python train.py --n_experts=16 --init_std_router=0.00655 --batch_tokens=65536
Below are experts of layer 2 (counted from 0) of a mixture-of-experts language model. Rows are named router (the router's row for the expert), gate (a neuron's input weights, with its number), up (a neuron's input weights, with its number), down (a neuron's output weights, with its number) and show model dimensions 256-319. Each number is 128 + 32 x the weight over its row's rms, rounded and kept within 0 to 255. Numbers have three digits each.
After each expert's rows: a language model's description of what the expert responds to. This comes from a sample of Wikipedia text that the model never trained on.

# expert 3
router:136165098075132169143133161164134133126100087142139118127162115208119109139152165148108183135107188161138127124170111191084089137164110136148107079175113148130140071099105155148102152107110108
gate16:117076119132087065131138156172074122146134123084212168165129119092051140091083138192125122102102103202132121124145122078148139145078101108154070143135138158119100152122141115121179129116135140
up16:133168151154196152132108119074153150120148133144038093118130135134199091176180098076159181104113173096065137171099171135101118112172167120119180131110179115097122115127071147100072154140152113
down16:152120135099147145133148084080098084120162118088082084134103122175124084145196116159148178171117091162143077106107074123122101141127105059070171097173124109168097144122134144176123150186153109
Description: Determiners and possessives starting a noun phrase after a preposition, such as the, his, its, their, new, and the 's possessive ending.

# expert 5
router:146154111215101107114169099062160122171104052147092121157136135205185140154047198151113133084109140098112106100092138251137102125095129190176110129124124129095150117090103151122148159074091109
gate0:137132166112121086139106103133126100129127126143111099148136186074093075130088148150148071170141153200163154108066117120145103115138139086160100155174090102132190116150142144063149141106152115
up0:135146103120127163124124066131171130116130185115157146120150199093126128082089136162119159099172108168180131169124128128165097128108104095121085116098192145129127128113095143139120129140138190
down0:099153149153122136171093103125115186146167155171131175104157158082139156162075160150092084111076141120189175119166078141122132162175122139120094175165140114172129150101137104208122108154077086
Description: Wiki heading markers (==, ===) at line starts, plus the is or was that follows a bracketed name in a biography's opening sentence.

# expert 7
router:132145091108136126254102122122108120105130111164161180165124135086115149106127110098151154134113098075144137153165166064100108145132050130152135146121131152150144147144169158166100138149112101
gate0:192134126122157108137082188139169160116142129116117081144153163053173151118129116155164137154123134136109196136081125108190092099104156145164074075163115151118081188129120165068126202149134111
up0:116130114164184144113107163124186152141178116116135066133151216106141185133099147108108184137133130140108160139138104096182109077109129100092030057116151133131132141137147177081183111127141138
down0:157161167148136098100106061146164054136111135070116095108155129091097133148145179178152104130131153151129137122131124135060122153174098090137134089121116132078151188179105108183181103106139087
Description: Prepositions that link a noun or verb to a following phrase, such as of, in, by, for, with, mostly right before the.

# expert 2
router:117123084145162119173112130071107182131144080170081150110118104122112095156120141112097182164117132136042166194160182127133174135122151192151107138171090090088099120143168094053131213099182150
gate0:123141105106088161125148148162113094143102122091110132145108128146071133139104151155078081115152119195110134167080106170152120100171109097094164101112121116091117150091081117124135109102072124
up0:124127127185176104123100137127131095119098116130165093101143106153144125178179124058115168219132111209160127105142176121109124182122112145182089156156122172128101127094130162109126104071176120
down0:144067183088079116216155139074117155162106180117085125139189146117143158106116158197133097159125161135151133148123100135139151130112105157134157101142111068112141113113155116119048162095159112
Description: Digits and blank cells inside tables and coordinates, plus opening pieces of split names and words such as Ale, Sar, P-iz-za.

# expert 6
router:124085111159150158112115151168107191156137157131166130108067105092191098173172079061121158125108094145178140109149097167169133104113135099074140155165138106128090143163180153133133176103115122
gate0:127164203139092144139202126154114113050106148139138119152127125096228143141116120149114103054113128172076116154082119105176074195075144108103118166141148123152125117152202092125101118138169135
up0:119126057135178188114117098117162126209167102139147137141105141117178116164112152160160102159127145121122100104093084071124149123123135165182107095179051072168082165154101148161072115086134122
down0:103117120162162133107099140131128108140107103171159121131115120194142083116154116093118111157082078185108182114159133089144018211152134099059153195140117168134086041173087126158234117167077147
Description: Main verbs right after a subject pronoun in biographies, like wrote, received, returned, had, made, and "is/was" after existential "there".

# expert 12
router:125149095138105151148135124086172130116128169133119104111172159150127050152116096122190120193116145080123135130084135109131153159072123160085113079111062156156177100105160122136149176084073143
gate0:101154143104140092103108207101132119058141115111149157078135137155082143180150095094179132123141125129193119141124123127120128126166164108150125064159162114146117107116178157084111116134098132
up0:080132127080103079099077126070141163149086116165133135082109133140073138192141107130190195072130114159145100134079165088126100081135140117149102136158129101202167147145093101108100117119146092
down0:151125164089087144108083160091156144129093141141111132157087121122133131125188131136133165127082153136103160155163122086136164156115119154134123081182147164119082076118142155136040163083116128
Description: Line breaks after section headings, table pipes, ordinal suffixes (st, nd, rd, th), and word-start pieces in lists like D-er-byshire.

# expert 4
router:176111137109102125062142109101171084100104178127145054143124142109102138149124132163103143180105065086124100122071146027085113193120147124154152146116148186147137149151074119129147147167136091
gate16:117073146117159127137148093124138131121118116084162131115126117172177095058097155148137148139158162150076129096116077156105156097197097179104098122145071141127099160081144176094196111119072185
up16:156061130099097140125106146120165104159172102105100134130162149113135086099116131133125135144120126136105107132160120132077152117161134130150124099138123182138128141055129171123134152121038149
down16:161107140141148126152123088066115087098198104198124104112131150138107165113115102137121098099133130103136121090161144095121146125107087169091125156120130141163118113161114085138121103154096089
Description: Commas, and, as, was, semicolons, colons and parentheses joining clauses or list items, plus "to" in "ranging from X to Y".

# expert 11
router:114114144129142073091130076141054129200073159096144156104114120118095150079073149171132054168122093111197134077087047158140179112102132143114124173127128097111140128160133186135084093133138122
gate0:136191093136160146168128144146147152129123127174167136136120174094108120119095157136118106084127142144134082134083126068098125137118146056191173081101115145123165152118149135036134126185091066
up0:114140112165122204114111167143157139108129104209134127164146114135096110123160114114144143127093136188119085129145108115087110142129152164139137150135074143164126135123131208077142147128121152
down0:109156128123097187116147117137124118104115139091089094162135111153147164079147125128092110158155163178145115090152141157146171119125147090080090141058128094138148119170125168141166126085136171
Description: Words right after was, is, as or a, such as known, well, able, difficult, director, member, often followed by to, in or by.

# expert 0
router:099091103164147116133078142155170161092157057110167163138144150133145138125158103169125153174126175089121095152180155123119112088174136150133136073181086122159119111137080128062086183171140168
gate0:174156154138110138104125134156142135142154135167073124150105075126155069112097086124097085088108132116118119159146139122123111104126100107125061126168147165087140140145084084121172114118121089
up0:137099144082092152115123123150125113116116167134130113138111045097087080122177083219106096157176163176100149127151087147197118119105099121121082129148072184110100153161093060159115114120130125
down0:130129161124119072146168099112142193118160089104086145125161144125114136105122151120157179060080134100089155109152134083102121150133143113176149130085166191126115104111122149128169105119179107
Description: Subject words before a verb, mostly pronouns and nouns after "the", such as he, they, it, the team, all times.

# expert 8
router:112134158119182162124127135090145137105136086155134149116183151175103099212155085132163162097122112117088139109190117178141155137074138172118055125168080140112074113109159108102123103162114140
gate0:160149161126130137112161092101124115164071148123134080101126199121121163077114133081107107127075115120112133152125092107147097115102115076127154122133118114091160052138091095155171191151138068
up0:152123140131130112107091121133111138162041140108097070133127143085096130114159138172120162138107146154123099170074111088162105129126098075152181159127103163153153123161105133198145115200145086
down0:101140125094107124148131115159114186082108196076045095119109152160124152175093181145100135141167153126147077126149136130123036159153152119087176165117114126092083100175105141117127104138133093
Description: Opening parentheses and words starting titles, places or awards in tables and lists, such as (IFPI, Santo Domingo, Nominated, Fox.